Below are experts of layer 8 (counted from 0) of a mixture-of-experts language model. Rows are named router (the router's row for the expert), gate (a neuron's input weights, with its number), up (a neuron's input weights, with its number), down (a neuron's output weights, with its number) and show model dimensions 336-447. Each number is 500 + 40 x the weight over its row's rms, rounded and kept within 0 to 999. Numbers have three digits each.
After each expert's rows: "comes after" lists some tokens at least twice as common just before its tokens as in all text. This comes from a sample of Wikipedia text that the model never trained on. Tokens count by the router's weight.

# expert 36
router:501538512514415517520520503490516568498507443420512437497522531486505447499397501497522520438482509473529498436506544447429490525501532506523459530528593525511546449478447453444447492481458506435536487450493506538523517559491469518510443523521472543519553520477472496527478510483448500463533530486479543520446499508476485530516573508499
gate0:490496524496542487539474484482480542540504510540492459509526568445480558481524548460500504481433484516573527500456603567525504538478427429530517476536475471497520447545551521433470533533484474491490514478445490483482501436510532481520533442562521463528515543498518517511479480524502523537551470508453478460427485485443509443492530586496
up0:451483567524431488469568427530504465505517462450480459502555536494440514505455521431437533475506457435513557505492505515521518533521473474456488497438534426429577498480444490496404534581499446462470458512426545465512531474404556501476480495545480481591534533460459470460448478574463519489509512458443573480436478529561518481506471546483
down0:479569487537553472546463541585451550525488476535529498435516565557507497494642512444523462503512535569536508416523478535508498531490470494525548506498520563519522477460474494506522513492581502488488533459448468457516491468588495422535436484465470442471530459518524512536487523484557543491531551546489464545504527534501497504534579483464
gate1:553470482567569484443587467477475440537508485450431533514452444492491541578514472460522438587486383477492503570535517550486468510402485508450489538493466551543451504539509478469527487465523456560482494509518473469447499560478505528493515436532497459505458499506557511525519501455544512481478455483511452493528441614492474484413456506526
up1:494525513473490504543435466506486492487470493547503549509458470463512530479495520496547517506468456505520566516446483434451521537551532446499519477474501500495476506604464519482446467489518509469438480446488520498524528462488489488482487525526571471534453496471482521441483494551511528486568493460530502546551499532515551484549528477519
down1:464521438457485433495618508493519524506538487491469459494469567431526477577520531450466492509460568547477480468449493505506482481540472491516467500500516556542422512500452443500499493467498556541531471514458459486486477539506505515465506530500471523450495480502520504494464503540533478482525558502488473418457537573471459527557465503463
gate2:496459526541576506451521513444463501444562485495491528468545483463510445522538503453524446439578535472476504532603514458491535487500501535502468512483532518446412476445541500506540482511478478507542545555444535455394463477513398431539543485543502554489464488535479511536462469474455479473553544435457464532499564540578424490539383528562
up2:489489517521498513464585511485449514522528559527495473535477496521484525520480502469536487500615504421501478499442486482573535544468517495463519554454521442523471554438518472438476538463487502495508509509475444441512536522560445581525502504498460528527537564477500514549435538494538488469520484534578504475609515493526481531465515456513
down2:494452380511547444491478507495508443519455441399515497482515475460447477554688424485523491542549582490477482490522449506475496525484489466541465486530489522522474532524561458507559493533520556491492496545449499494503433523488502448484503548564533576523476514513440484538472463497450493504449497468465452500483495504485539511496495492517
comes after: " |", "-", ",", ":", " by", "."

# expert 8
router:512452470482477457518474474561542512517494423411492499520443466476515412474430459519474531457520572476483441538537532401468410530542508488481451529499583525477526512530491477471424517541430510495509480468474508547493439483515447487488449530542537516485484499494428464511481452529464549440489422410454548462479492471531526493506506485468
gate2:506486554567502467454500516433521518502532476494457474478567479481509404530519545489503519433522535530471510544493535464557555521519517489500409563479542505419489490478488485513494516475455510512555497495436564529470457517450449468530522514541500477489496517450480489484544465475445484482528538512459486520488490545448461445595424477478
up2:477442525513455438469575462521404574511529518472481525488469489506479520497483479572550465526548499460590527474449476490501505515478538470452526542486544472565490519486491527480498501545487503469540543529517502466508544497548484542509459484455462522557595539454546529532449535506507492454497481522546533467565511519504471497522519481471
down2:512510444502513487455549555483529500478485465428493499485465483444474484559661454552483511509480544461500427466491419477495465528486511507518410510527500571497464470533472509531529480492524531561495472513416540471537450496481538455507519582484527502510535462476474497481464460453486435537529554515471474482470498547479482531524528468468
gate3:497561525511526518559450533421519494456458514532548545555552478492496471469515438489463472482529591578594438553570538478519510514493514520513555482532566575474490570504493481513509498560463557493506522521478441503488553456530553498516528429447491483517500479487517503466521478589522501494473498527541511461573537521552531451447564512471
up3:535471496591478491458557444513479523509521521388567535448474565442515479512488520513551511483533489468519466455527432471406500474555550520524456450465574494468437523472483448506429485474460428465461495526465500568481495592493445437521530549444513609419571503446434444598471468528467519430458435495531585514480500450480459517575547428507
down3:548492467452551566494457437444534567447454519549491463554500445474485469461498526468569518547482463492518511562505471481482480491410515508425555486492526459504632464464482522564497498499457536531490447461481451470542477504568475473483494466451484438548522515572465509462478475495564484472536514501540478453523438584467523468372537481497
gate4:496472563466526487516465479439565392468461546510461466535536445511540547466552406585510491450519431544500553541473513500487532531477504513476611508614483439478491553541528517563479437526520565524495483500559480465544534513561487496576532391498483521519448467549508536506481623546545469570530520568462507388565543506521477482454478470497
up4:562446476517511490507488506554521497538576490549441545494513490520582548534533450506528496549491499592470593534455463564466507525475518461509498526526455488511494501505484568475485474496483474507538534540522527521538449581487503428550517494533514533445466462456522459510489432501520441554529500435459506489514535465487559525446450486607
down4:506477530501487488473495439503480500535498525455517502571471562456506490424452537544484529449503434527465484474589461380498453524402451495485532432480513451500559498485556510456449450537470454489444562485546453445569435519535536505493541468562535516551460509501482541498462558552436464423442520540527526486592464456537450538480503512439
comes after: " ", "0", "1", "2", "5", "4"

# expert 45
router:415490518507487482491574495526541510431431452496553488538492527534470454484440539507465499454428523434472544451547546505412429439505529510444535549538560521515414466469467527519525504519488500471511467546437550515518485497476489514501487517510543566476480540553507464547469484464516472493516506502478506523442490453475496468516444485531
gate0:534517516468543513561532517445460489457504504558483474477455509538468607466527536481524521563539500443532518478531511566513531606477393446408511502541457462512532431565478517528521554514431494469553549441448516440467425503524484444511575367505539501519455450515492564492448473520492557529497446566480525474480488501485505486423512578495
up0:448452475565468505565549472579487466514529560457530441483491546484492472611493497443464561465482516532478459530515518478536515485459478426505516510441514442484524510491442471485449483594523489575515441481473543453552455511442486502493463560492443477521495534450424479462507520452496417469462596481490517471416425555536496543525476525510
down0:428527455520479516512459497491437580477483481511526513432487623543589560434589523487485507507483513515477543446514549443487516534571482494470568466512506537501545491494535508531570516518507556466511512435457467508540482446537487470532472480486530469486485446490523532512508502500518522484545533571484479561497543512439482494561558492515
gate1:456460478575489495479604466454504456522503531443440500452488497535473530547500483462506435517469422422563511547532462582558463514450482518534519528492475509563440476578553468433525520448453444556448519542502449462487534572454513506531517428516488501444459486538530502498491473428509473540450472548544543457508462605440419506509460520564
up1:593546535425529535575472503549552521521513557570554507493478460426489483442497530475562540441480472568489526480506530510506545497473514484448499517441450446480555463541442559507464458521538506450450454448530552568542537447491528571479445456441564466551506498465492477500502475601492522451601483510529457498517518574532570503473514535474
down1:457496452465451475481561466448510520503548487477440504489469540517508431555468478446520454520452537494513453514518439534540466522519494481499460514529516515528398500502481468500419538444471523514517530522490476522466483541504484503446528554452439465463510511484563495483449473534537521422540545462487494508482544505477479560549560498493
gate2:489497522510548452476476518428519522436577458561426506457505439497489444492519517545479522461534564522442547513572493516520555466503494515490452506457562501424444515469452497509499536433495512504539521472438531505441426491467467513588566527525496497495496464478476541542520516441483448466481528453422480537507558483547500456570428543543
up2:516463496486443450475556473443474556508475484503468541472538515518515556501460530514484451527558495425570485494403458465527458585494532527450507572431549531520450521516525512531513567512397522453514548558515456409476507531543458514539436505486447518562564558462538513526470558479530530498534451565517550510564477507516491532528517489442
down2:450488439532522534495516492449473467510511479445498519509466477500493513561651455548476509511489550446456470536456469460492537521481524441513474531528490483497473507494454465499503421499516582490505495525464530445545412498505509477482482551504523485518496492432479546496495449467483505481471533502421489471532513516521465552497506492488
comes after: "19", "20", " and", " to", "–", " United"

# expert 21
router:431449472477456436510468469511535502504524488448501457549515525468466458538428486567440517430460476488462464449522525401423453502470443486510464495458492504499554437509513465450496507589460429468502494596454553541542430483475503537510463533478434567530511519525440493497475538444470530481526507499499548515490460493469484502527483516505
gate1:491473506552540492429542497483489493559513464394412510512491500493505547546495459504460427503510417465527487567522495510502417550390511482493525489535495513484449489516552463437517461465491499538460487536516439462510509569441462562526497451509490529528512518560538454551488477473542472456442514499483551493565476586494438561467500537512
up1:539510560445530533579428527538512484520533486477503535449480469462556524436461517499568564471487478494512505530535466437508529492512557476499492547479505477463554448544452491511462451472514499481437518521518497530529519472547508551470478428497592495502448575506488469456481432578529492449513498498490532480544505566472508575525550481481
down1:425499397471475402509590482499486482494565508448441430505404502494474483549490501428464513532423516538474466473540518513487449471517481497439438494544461540577401472453477474504424510533534534503533472511458469470487477492510438475422524516449448486476513551527541524484484443615579507454475492528498433463483513545527486525548484482425
gate2:513505535534523528499440493414473478472550478503423486464559434427534438508527516543502537430519556567448545539526536515482527480529527507498405468456526511414452471431502511514489514484485488481563490549457558537464465504482407486529536474492470513532515505496500534519518496479491497482538515460467423501404522494557493496549427465560
up2:509461507495445442473529457479421493494519526508476486560470539488492578555499499534528488496544487498554479457366495474551464568522540496480507547464509437554478515483542520544490520518485480499505521530501475469492533512567474582546498504445457546563559552530544479581457544535548539480493438548527530463559487463546491482479490446486
down2:473522446511507455499537518491527486472501463465501522515489470502467508501700436514512492455531572448469455509493443502537472531523508508532480464539543494460505504544497533512544502493462502493507455517469486491506430474468518493440554542501551474530588503493430473487499393447450473476458518522502436482503497505513511547493521565536
gate3:536618594436494550550429529446495450468446552529511486554522502495525502467520511571479501529481549496495513517570500471496543479506503517486540435550552581457551560519541473516509471512472522485456544497559442502525559499510503449505602518510507446507504491446478504532468458531535493480469530529542483457528509503494528467516615550487
up3:497467514623548457445554451488482544538514485398527554469509518493509487518511486488509569441594485534567480486521463492486460469519566478535439479442558428448426533451431507484437530543479458494475479535450542532511467514526431464547565507435467615443586508457476412528484505527457557475474430506503592489522524467473455531544522422478
down3:524496547488493538521448476469515542433457524546472427487512475531463474417399504503579503499464522543470483527552445449530443538484478542461544504526517530516575487539518531525455470500474517490488517527497470512511517506507562504541543502453535471527506493553521565466506553541490463493447477499529529434443418579484515466452535536524
comes after: " |", "0", "1", "2", "4", "5"

# expert 40
router:491442531516453463494482487566525533449554492388535543527437531493457490491385492497468529472546488523560482490448498495442450469512499483499474521537531533527468489505472464462436511570498541451511472511523533544522459496535481487476448482570506557463498510503459477508513541469510533551462451469539476503419471508510541486547482525503
gate0:527544469526553522578510505452493499506505500479507388510468476518492579512532505465508525490501497550535547525515508538477533594474468496509483498497584459473548507573543496420501532539481482521568542437498496459525423473519474458494642411520518514482529523491516506535486498548484515508515443519473583524443437550388509533512527593541
up0:503430544532445515496546452588506492465535499517513450417472491498458471550491523437452598493499513461505504579511546531496529475577440442427545555460497459473480494463501486506462540590501472531519494519452519433524538499468452448451491530524460477584479498445487423489437558553519491510461522520532543501478505475548515508482462550534
down0:472500415465474469502475460598401482501435426515511495503450525536552471471605530539505446514473572590497551474489543484553489529495484477481540486615488501482521504476498555500531485556562532460493505403503463497512493441541472454584459497496571455464539471528522523511509498486518551484538557491541509521532529498479475487504554470538
gate1:504467514575561516437571462477477445537529529433431499561473480473478534558508543520486455495512384489553500559520452523518458489409498512531525510533477520517418466537549448447532502461469455574449493529529482464520530548463512545537472406491510512516484519513536497518490474426543552489482448532530460501488450625523439561456470562550
up1:528476565444534515612462507505484524431506559511557499511517446534491461427492539517568562426533501493506497543579533540471563508480576531504507496511518490482548451529479567475434487494529531461465468479502561534499527464507508477514471454432577503547469539467490520490511452538489530511573485517535510488525504583495551468527542498480
down1:434500415457441460448609512484518536515521476421504469513434560494511442544535536455460481502489559508516468515468493530470483463502492449518514526489497543546400445489476453549426549469532536507542506500500495521503501479519417565483458487446446463459546483491529545501472512554534453449506478517551468446483526477406466498531507465513
gate2:504462488591504426481481492436517478456555508521412481494514466485501490511507564488497465462539566585513501539520477492511566535536507488501458545470564461444526488436463556560466566439460532532533530508438530517460465459426454499600552537578493463441493467536495473525539438462506447459522537488475433531486539561553478471521441548520
up2:488512565511468468527524466479526619514513466488503487557519490497445503506461478550540522477529510450544511457480519488509494516563517490467483511482524483467478518488538501457538466447484460484504586522515505442515513564570501540505505504450468514560546565512496487566491538523510546464478458528539479451574466465512536527474496446464
down2:503552417475488500471522496514503521543506515444505473548450501526482492536596469538477497472557539453460436495496432442538490539517450489514457495481499480524482490537516436535491522513481554517520496497396520510502382534494523500491500557533531469534539514460432472445525430461500496466453526511505485536505488546507483502530505499473
comes after: " ", "==", "19", " (", "20", "-"

# expert 63
router:500449487436461511520542454531566491442508504498485487553482546490433474482466426508500540450481544479521534451536477527444411469482489477557503516504500510507550469508439523448484530526474481490525473535379514527484495460494505518455486437493535572476538500502486511479458470463441476513524493465478460476433566465505498454520483506536
gate0:491521457544531478587511463477451530472459477513479473518466493496500537531508529418522538504544485529614539489470601469534463580454459464448524534536484412504541426496517457482516503501499506453604521510438477417489503431520499485534534419580527534498491564523517573464514470494517481511550439487579490462512469546484491492473553543540
up0:466464521481457532496564523542453487539553521448478468523535503538440529554514461405484576492521474448529407501498479492572498500529473458451524524433532448469488524507451471516476529591500454489470479546442558469564501523477526469501476549507451481539560476479507454468461538605456486433497516462501450514489511552530504481536446494532
down0:505529423526437545549501517566447564565447469505564502546504570574568528446588489481540467539471533604492522483486518499460542473520462521504581469554528509479491517479514519492477445529562538511519491452439483534510485444516451459503487502439542431438519486455527500470493511459496490491529545536519507549552516509478502397489569474479
gate1:459472490511542467459603445510446495519541527531421491537469541473492525514518481529478425529460404509545509519552450538472510523445514499496494449544453520544500484535587456439537466512516414593472531541523508479544530513481499547468499405547507525512434494479513448525474487514524507532458468529512468514514499558458461498469455570551
up1:551595483505530508552422492520425492494429496522500569482510449443529490482475505485586495461494482524568493519518489506519579537516505483501505517508537445468514458586459579499477442520533544480417475474533523541585557460490556528541452470464577478518523519441455506472516489537493588491557459516448550522515495565561524507495506447451
down1:431552442481448442443618492475542496519570499422460459513487547518460465536463549410476455494462551533458529527488491525528511497532464510494477543545562520551402514447500492459458513427528549504494523535531403487512505522456483500495488511456463496450529550486530460475457465580489512432484486462481457437446540494420468494553500540518
gate2:511513517533558516481468491461488466451601440555465548468516464531488460511535521557475459456565587582524473570575533519497501504532487512461475546490541481450469522449474488521537507463484541551552547526442551518467437522469483440545524567480545472486488441494511504490501528466477452487509603478455447551465610506527464494540403480480
up2:512502505507442473477585493449457525534530545511492469508482546542441557538482502483527499487579466427543476516437506483560539533509565507510500557430567473525446480517511515525481520465475472490516529549500462427501525567556447518554474497471434539559585555459530524513514487544473514478532441541510532501584453470493479464462547464465
down2:474488448575481463483566523506476447522502461459503513509439489491486501508579492500476498528488528435513500483474465479507595473471515497543521540491457504488459496570487443528477525537499562511509469503479522510551446478498479472502509587510536496500536457486481505505526419550411506426489530532481474518517461480451451535507493590449
comes after: " of", " in", " G", " F", " from", " D"

# expert 24
router:467481496462340524566589524484517527489508499457515547555474535525415455473469434505444494426501478473488541501545502515452502468511507483487473531531530505535533460499431497468453473550446496486483483482398475509492492532552509483501535504520449566455526466510529497517458485463403484517484449504496570472506478499509533458483509508525
gate0:429526521381551576579553498463478494419488505583467484469453479514454548512522553467478509534486518508501550541450562551464445573474425488488515444547448457482549480560504489451487528502456522490538475459452489516543437459498535474521565448515545485452497541558483566547501442520447510536507491522526512490499445510440469445416520531494
up0:510469538548501474474522401572519446545512520476502469491476484506474453495462503519459483492519535506462491489543538484538483496503475497461501526478532452550464513529414445546419487582507489515523471542465544452530504516476506464477462488503467485507515524472442456455493512511516517460511569493503524517492434478535521519501492519482
down0:419467455484485527474518464486460542498471520483515504535495569516585461477496530468500489484527556534510529472457460454483498553548492553463522512636570501530513518466515598506520465511539564502452497388464455483475480449546480471529511468472527525459540440497608579485538482453461528511515518475495514544507526534446459490539546482505
gate1:506431507566556483480625456460496448532529503505439493581470528474521518544514457459508436539471421456523529587494486563500477582437547486544540513492489497545445499473509468407524458439514478582478501540529480470482522570447518522514504424519538501505504479514559490548490510463514464509476471523487503483475467600525469567464435542541
up1:524544508483526590572423524550439556527459516465501598476408512485486469488483518484515542519534528567498531470516500523503544490533544488477499498490514449460555448548478480438452424522499551483438494469544517527543523480541510519465457515484596443564464482455490524488486512545434505505595403549486549486565495585561543452517504492470
down1:446530505462464465468569495471509494498545466463525456508434548493514408496473516466425484505500591522526469487528494476561483502544484459505461537516523508551406500496456447479440546464559569521507492548448500479515521526463485523500489504504447508472574515450538493482458463445546511492505476496513462435503505552436492491590506462515
gate2:490467510543497497492488542397523484467615485508486508501517460554480471555523472549517444437493569547452518511503463519512540502506515487475476510488512515484457481458492547506474462499440515505537486544476571552443525476479470455568563496512508462525497490454530451545585468435478464487551493525517467573540549470527434516555391544550
up2:489461487512432418491563520469483528514524541473466450560525528521451530508492519504489477491555485465560522473441444463516536525516536458463538532395560461541449486492504517554478534496431496478455535547554496448530525527529476556477513492438424492567547586510537510549483543517516536460549425554574551527584509478531433519538518439459
down2:490520497515520422487551525536481475519526473431493496511503455476465484527669498507475518520534564493442439509455423474470499557512501481596490468528525516481452491518488492544520474503504519517515499535459533476497415521517532467496496573435533510520514472523450500512546456451456492485489567488463445515524513547528494575494509501509
comes after: " of", " in", ".", " at", " to", " by"

# expert 53
router:465548492467413530510552472568552491486477410472568486505495559508531503483357446488507524498508530472534508469517529455436450458517488544503566486517553561475475531504489481412461475489478480497482496530479512454472457537489485482471469520488490574479481510515359502474534483506466475479519456416460492451440554483559512486516417541536
gate1:480499540518511524441573463508491466535550434473411547514459482517525548514502454446457429537463380481530455545570470538495489547427508499508520491536490528497476496513568488496523514477500429629475508522513462442506481559485470541486517455551491533555435442524506507562528469386508536515421475486496481488558516600473431528507458557533
up1:490542571429531539579410519601487478499466474573531545483488478505530501468456516512522576470482457554541529545555486482476580500487535442509527512567461466436528448535476505482442451441516564489463490442512562521523485471529512519478433484528612493510480528437453529490500479509427569553495484514501509510545509545505611502498516500534
down1:437494506498444441477604505447522551501545489433494468521435509530462479566495479453474438507464562485457500489542472500532476485582535446508410614493533542545386461501508436504501556483521565494551452574508444537497486532463481514447503505459432449465511495447494494472444458539545439453494531472493485499464512569461480501588488506467
gate2:493480504597516464454510457439501481425563506514434515482495439542493448499507554488515474443529592517472514554586496494510562498488491498506455506473538464440497507432451523511536476474482478521576499539443591512418495491476413451568503449501476486468492491515476499569522453432479463485523558466480449551499583527542498520454396500544
up2:535496535489464472477552573452433546542497493488492464515507556518484523510491469544533500536516512461581499472426509480529530547545543472467491550443507487551485528462502476501517493465467526435514523448523448420509532529555466566520486541461457470490550521447532522486470528541528513522515449508527564483602487485505465482488526455480
down2:524486400537519458469558590531498529490500494410469539502478487497441520544672475511485495510541580502431447534451466488520519530499469444507477509559468516482483517534488484473481512569504514563508477511468518489505461484507553475489506555508508491559520483490424491516537422441467511458502466506460469480476506503488510533487464516455
gate3:528588564448541589501435514446530530464506549557505530512522527484559500469520474529499541563532586563527468541549512457499560517478466537483541457455493556489529499525503490523527503477446584513456535462527467554497542506495514455536568450458482464525494483484480527503453491544554534413479525553496445484552497497480573555513552585501
up3:463497499577482463423591464493457473521518465422581531452470546519527499533527525481479534452571481415500512515544502506437449488592538498570514495488534518453499550474519483469413507555529438457523493542461507578515460584484472462472516567486465579426549482411479456599489461497406522463494427480546545572411552496513455499557502417475
down3:466497516471538515472414459451521545479441544541455459516508465467482511449480499504600538496479610519546496576531481459530512447443491528460519472599542528529547420469522476499462525453508563502480514539488441487520508499492505477528535485521534463576508546520515532509507515532537546489480472511520475397498429556489518471478511578476
comes after: " ", " (", "-", "==", "===", " =\n\n"

# expert 27
router:407507452480408450538487490545504522530501417467547486530508539506530460434414503531495513466471480530522533482504509432429454461526515517594520522514497548565513479539454475472441465491515521468509526519460474567553517476521485482425505502549500497509431467544475495567487528447456462560487527435523493516439547527529546521465512489486
gate0:498549510459557472575499492474434556451427471532501469473474558493461575500499530462486517534513481515508502484528606503535510576477480472509516457566446437523557447570573461442481546443522501511575543441523480469504497479557510460523586446513501523478513489499474560501441496525524528501502443463500517497442443524449475520453526516529
up0:473489569514419534496542442567502478526594522513514467491525500514453512523493516402512543452497499440503534523526462539525503526483510456479488505427527457431463503465418473503469518612494484473519527533416532453550497489435500456496463513477490462594522528465465472447447506578449462454523519490467549466474459508538536510536471577507
down0:442501469502490535561488488554439526521480449525489504492505586556567516448578509496494477516515537559492507484504600483483516548522463468511541490565516516463493497463465502539557466461532552473480454397532438554513497492522475455589508506407484402415478446481539539560450474488517495479549577541509487528519568568422446483529564508501
gate1:537471476533553538448547503485442459551524452497456495517515478493549502533487449473484434486457395479523543557540502491497425511412496528533522523542466539557453481544543436504515473483465435584498490535473466490466521529412476510511513467513494531521439478580556493543461490470482511528471480552448451494524442563521437561495477587461
up1:499541564471554536609453499505466516501427523515541528501458540466476461459513490464591544462447486512536478516519517481491514560509529486489495531524489496449504457565471522460439423534487508460466498501520522511539507465600497507517441488494579517536467568451462536523535487568509533506592494490533539538564491548511550458503502477499
down1:413501493480464418515596509493501507495528519481445439512422584518498435553488514458388452519473527489498526516519498476513482451508508445512430526522508615577369485482474459463422549461500549544503474540524480483526501514488458549453515529469453483523509466494502538468440453527520509463495518504465464406486513558415458526554464473479
gate2:577483521565481498471496474403454483462571465525426555467532508497497471502530502491525527381515529531501528546487530530541556477502456503523460532486513510466468477454487475521508485455438488516579571537522565542390443512523458420530545504572454479455552449505490492545556522399468499478535537424468457605482570539537508515550410477589
up2:470494501540506431500551508535533536531519536507475489516471484497505567561483531531516457534618523443561449467425474456501498531532543476481483514433561511493495519517540529497525538542456478477449518486548427447542504555534441524535470522439455527604532556488514453524463517554503511422524409622555537475562451479539432473483498494458
down2:510511423514530499530519505514473515508478498465480472564467513465445487555657493491511535525531574443467449521468472491474482542484452453556465506501484479468477540525463502509488516530471549554462476503475460506467392473456547518462509601467528487491549521415488449518486455499463494489544520478456479507523447517512484530510506515489
comes after: " |", " T", " the", " A", " P", " \""

# expert 39
router:445491504459473477506602478587462507467512462439509453448474500471542484537373569512465536438442537447534509497504474493436464434530541508455456526432521474485530535453461509524514549574494512475499510600497529511489429532437483418439508555541572523517486412517422450537507548489505508441505450477525475483472485475511513468521462545494
gate0:505561499500574467537526521505469431492561518525540448444471574485501527546499587459523568519477500545509506505434539527553518537456445505461448486487483467520546464629557533466426575490500515500534558462497455437476444501538455465494569390501494481514500463521488527472467469471525507492542428552522436502474430519463489492461496658533
up0:488475566420466463514539456577538501514531544539460489433510523507493508519481489411421561476498471449518491530547467492487441517545485441487507495460483507442483495517465489523483450603449512522495478537465597477493492456493455503487504549499433461592483549479443463477462518568445502463470543496433552491431506495507536433528521559424
down0:417522486476492565498503530484470494526438491542530520529492563532532528439593519488495463474545558610521496437499511450507505526526452495533524425495476458518544497473511514491449466495543531477483509390440448475504464472572459422512489445441550487518509523478569513552479514487531573484534556536473485542510533457452535526524528482475
gate1:509513522540534520454592456508481482533506523442416467523487494474505546531515460412478484539460414412518514567536505553490495542447501493477548496554471539532436499474555450477492448471505483562485497498525458464495519577483506509505505408476511467498474519558521484549504470460515505514489427481524453489540501594481440518424516559477
up1:518541508473540531583413566511521498467447481624519511451457482487541535490517522542541518483528465552554527537536477464519601493463484484483500508476458439434526420548451540498481443561519540448488448480502558515564528472509495501549477493503580538511461464477483508486486495549522463492575451511475559518532507576521570515520480475503
down1:432495492521425472422589533430495586539569569442451502552397562487475432535478489496461488459530579482469413427506455501507462491523535506531483508529508526551398513455483468526484523473510560512496486477487429549528484503492459490527490548497426555494477514541571519488464481531554497475512507489496554470437519494451452531564523521506
gate2:459508593541522460444485567469483511450542447532466521455544447518544473536508532546518487442474582538473559574564519531548538476517522432466416513435508533427473501465517499526546536511438482535504483507458526547440475508479449463612577518540577530514490500512500489517523516398485454426541479424422475513486543532536468425527408533496
up2:538512516509474458485529490466493493535503525483463489507528531511499560484476479545515482489550472490555458487440467504511504555486550482416553560505545524574496540527544546541487528496509533440488555556543468434500510532597441547521462513417480469543557543448554518496469530526519477505495461549561617520575497505494468534457537470423
down2:483510464504512484498557556511477479465514438453512510512519460502481494574651475560512500518491571464496460561509474480464492510510497483528433448538550507528462497510506506487554504507456551545497442513482537495512404555478527452536477540475544525495533471478461503476500434448445509513494498460473472476503511514498494592521545501474
comes after: " to", " was", " and", " not", " he", " is"

# expert 31
router:521488468507438478554573483497507512481472453395563492536470557525487459465385527477494481407555540527513486478520552452483477487535496544471461539514546535511503458482479539496508482521499505501468513423502530472455467502441483488457521507496506487535495514549418546531480474478440490503479428435487461444402527540525511446503519422521
gate0:526554538469528447535487529432502564479422542519512464466447547492453549493505520468486513503546485481570471482501513454465496534480468462526473472552453439543542435574505498472465468560426508504501545441498506442467521399500501457552569380491502540516547521501482572485519464462520519507527472522504516489486472511383512512497572555540
up0:423460488502495506497558471542488489500546495457504451501496499471438428569473514476456564467517452440439463472537492514526481559487470478449497503412504473453558545523476423522444484586518491532497463499410519450524472463451492509479482539519521459550477550495513452485456501521477442457510500480516520498497401553527487517528413583458
down0:454502514540510548537510549500401522540502512514490534455506591558543566448588543462577510473542481631541492472503547487528549538526498488511538495529480527517477505474511480495504428493542557463484566417470436545598513478506448394563498472461565511462518517500538498506450484469552507497488558569490537521486527547444466527559587431482
gate1:537484498556516506448606490463422530545535507436471516546472483517498555537498446464502455521514394434515509545547462508533480495435491529512526547537491551524473479539567521479542523426480446534487488542521456459501483533480437531530508388535466501506446512540561546575523445466477508523458447508505487511554435605516444500487484557520
up1:578524577456541523599463527520518513482481531486522516472440502447516465460494486504502486525524475554538483529538499509493530497465531473497514554506544522452542454564478543509454487519508549505441496489540545517525571477523507461516437442493596462503461480526517555487469448527525618513616493462490552474524496541495525440488527519517
down1:429565423535428481471546494443524544518540448445505423476449564471463509530537470496497497479524523464489480490506522448500495476497445439516446498522488539554414497503433521494486544423493613476540512523514443496462531538501455560431456480427440465492540505488505515506508495469502559489511513479432488460502545502454526565548476453505
gate2:539495518577518441464464549428543516441587492529445455511547474523497457523515513478518496418591568615471548502553565488472540502554504521491455512429513498466459505441474518501483513424474521570505481540448531540479482479464492460602576524515495497483506474506516486523521492515523468416529489456444454555474580513525468501524413503499
up2:496521516535473422504561515497490574537475504465516456560522537508478520508454530523522465563577525496526488476439445479539509585517544519447528557474533459540492551467495459501519460478489507506529552518526439463519570534575502531552465496459459533553530569432497519500500536550543522460488456536559534498579460490547529517461506483480
down2:484460426536493463444527465503538429500501510445501503518537500483451488593591511500488476485498550483456498493486476461481500496493536485511511471540511489475509480482534506520515490515490538537521409568450563483554408538448564487537483525508493492507561469464453441495514426453491487495538575440464464484528455487475486551508492511469
comes after: " ", " |", "0", "%", "–", ";"

# expert 60
router:440468548473411445525462482563460570521490528448526510526497525474432512539430458456494535474480523463520422453554528481444444467520457499523492494502530512495547470470540487422484508549506488499515496593452521514501466515444448498490478586500512547477484519504484516525492463509418493484493462510533504467484441460534565460513437521496
gate0:576503480449567528550455510481490517509508536483519512506464550522506580544520469506448513542532519528506535514516594547526551560456455395470534495574480428461528467565562489494494495474478552453495513473480508440501474417506465454509544481491518512495521490547531566447486545497541606498570540555554477530408442542424468499515498552517
up0:523475514489421519542540471544446446463577545477513489476490495499440501548476471480430514522543432480524484544487503491528525516524500418477530478434519504509488482471495449553441485529479528480480511505420540430498515461492457529458514463528438510547528521429488465449494507556525484419514506475507533517448453511528484466491451514514
down0:486529438508526574529428479562488524482439482484570512488462539558563549486583577473572471530510584588516535441476590504543479566500484443513532446507440451478541511411485533545493482522532582536516502429470436455529486450525496461530418485470510449467463452526494524494510536421470564513529565541541545532493543445473487504525578476566
gate1:475440525506537513485582517529448491500485498508430539563463517467474541506522461470492440537444406483537492537530510533526462548408545504530525507561496446458445541493573498452538438500495423610492491559497467463457504599418502509469512410533534514516438487509560509551523484508496459515419502527519473480499481559484441532440453560521
up1:479512522468528513603452521581467526554511534485536546548423457470503473456492539460540549485517488522502512554511508482535585500487548448495513541516495446486536500483475620460470437503523508412443534489532557507535546453510526491471446545507541497540461499471514522435518460580518496535582491460525526497521493529498541464498485473578
down1:418516474511492433487559480502500509471519527461432433436419507464505480548545454445456426477424490551520427462524471528527489498517523459506430482543538527522394469533468451494500500455581551461518458522431446503494511506438482514487484571542478494500455555464544507465473521518501455513487514532502482398511546558444469454541506520476
gate2:572491564562568440509454534425462534480552478519454520546547444471520474490545492533491476425535564502478511519543546510487567544486540522497475459455516521453510498445508462428493513456461535463552511537470555501439511507411468445545530502528533510495489464458519478496564480507497532487514500475468440508454547548513479509589431493510
up2:531509598489513432446507501474425551506500522520433462510479511513509558487462498529472457490568478452588479476424533505529478587476578471464544484488486459503459534478514517500520546499469493475536544501522488444518522541553480547554476534483450508521545551493511479551454574490544527517512472518498540511586450478580499532443498455454
down2:468488450550553481466546550489505459478505479464570516507489468440425512474612504517518499455528513450497459522465460495508437553480504442536441513492495483538447518495516541464515488566498524528466478528469526443539418540531540484470529559496570483549584502485413507508501399432478509515485476483444455497489474429531514530551503536495
comes after: " ", " S", "19", " States", " U", " Al"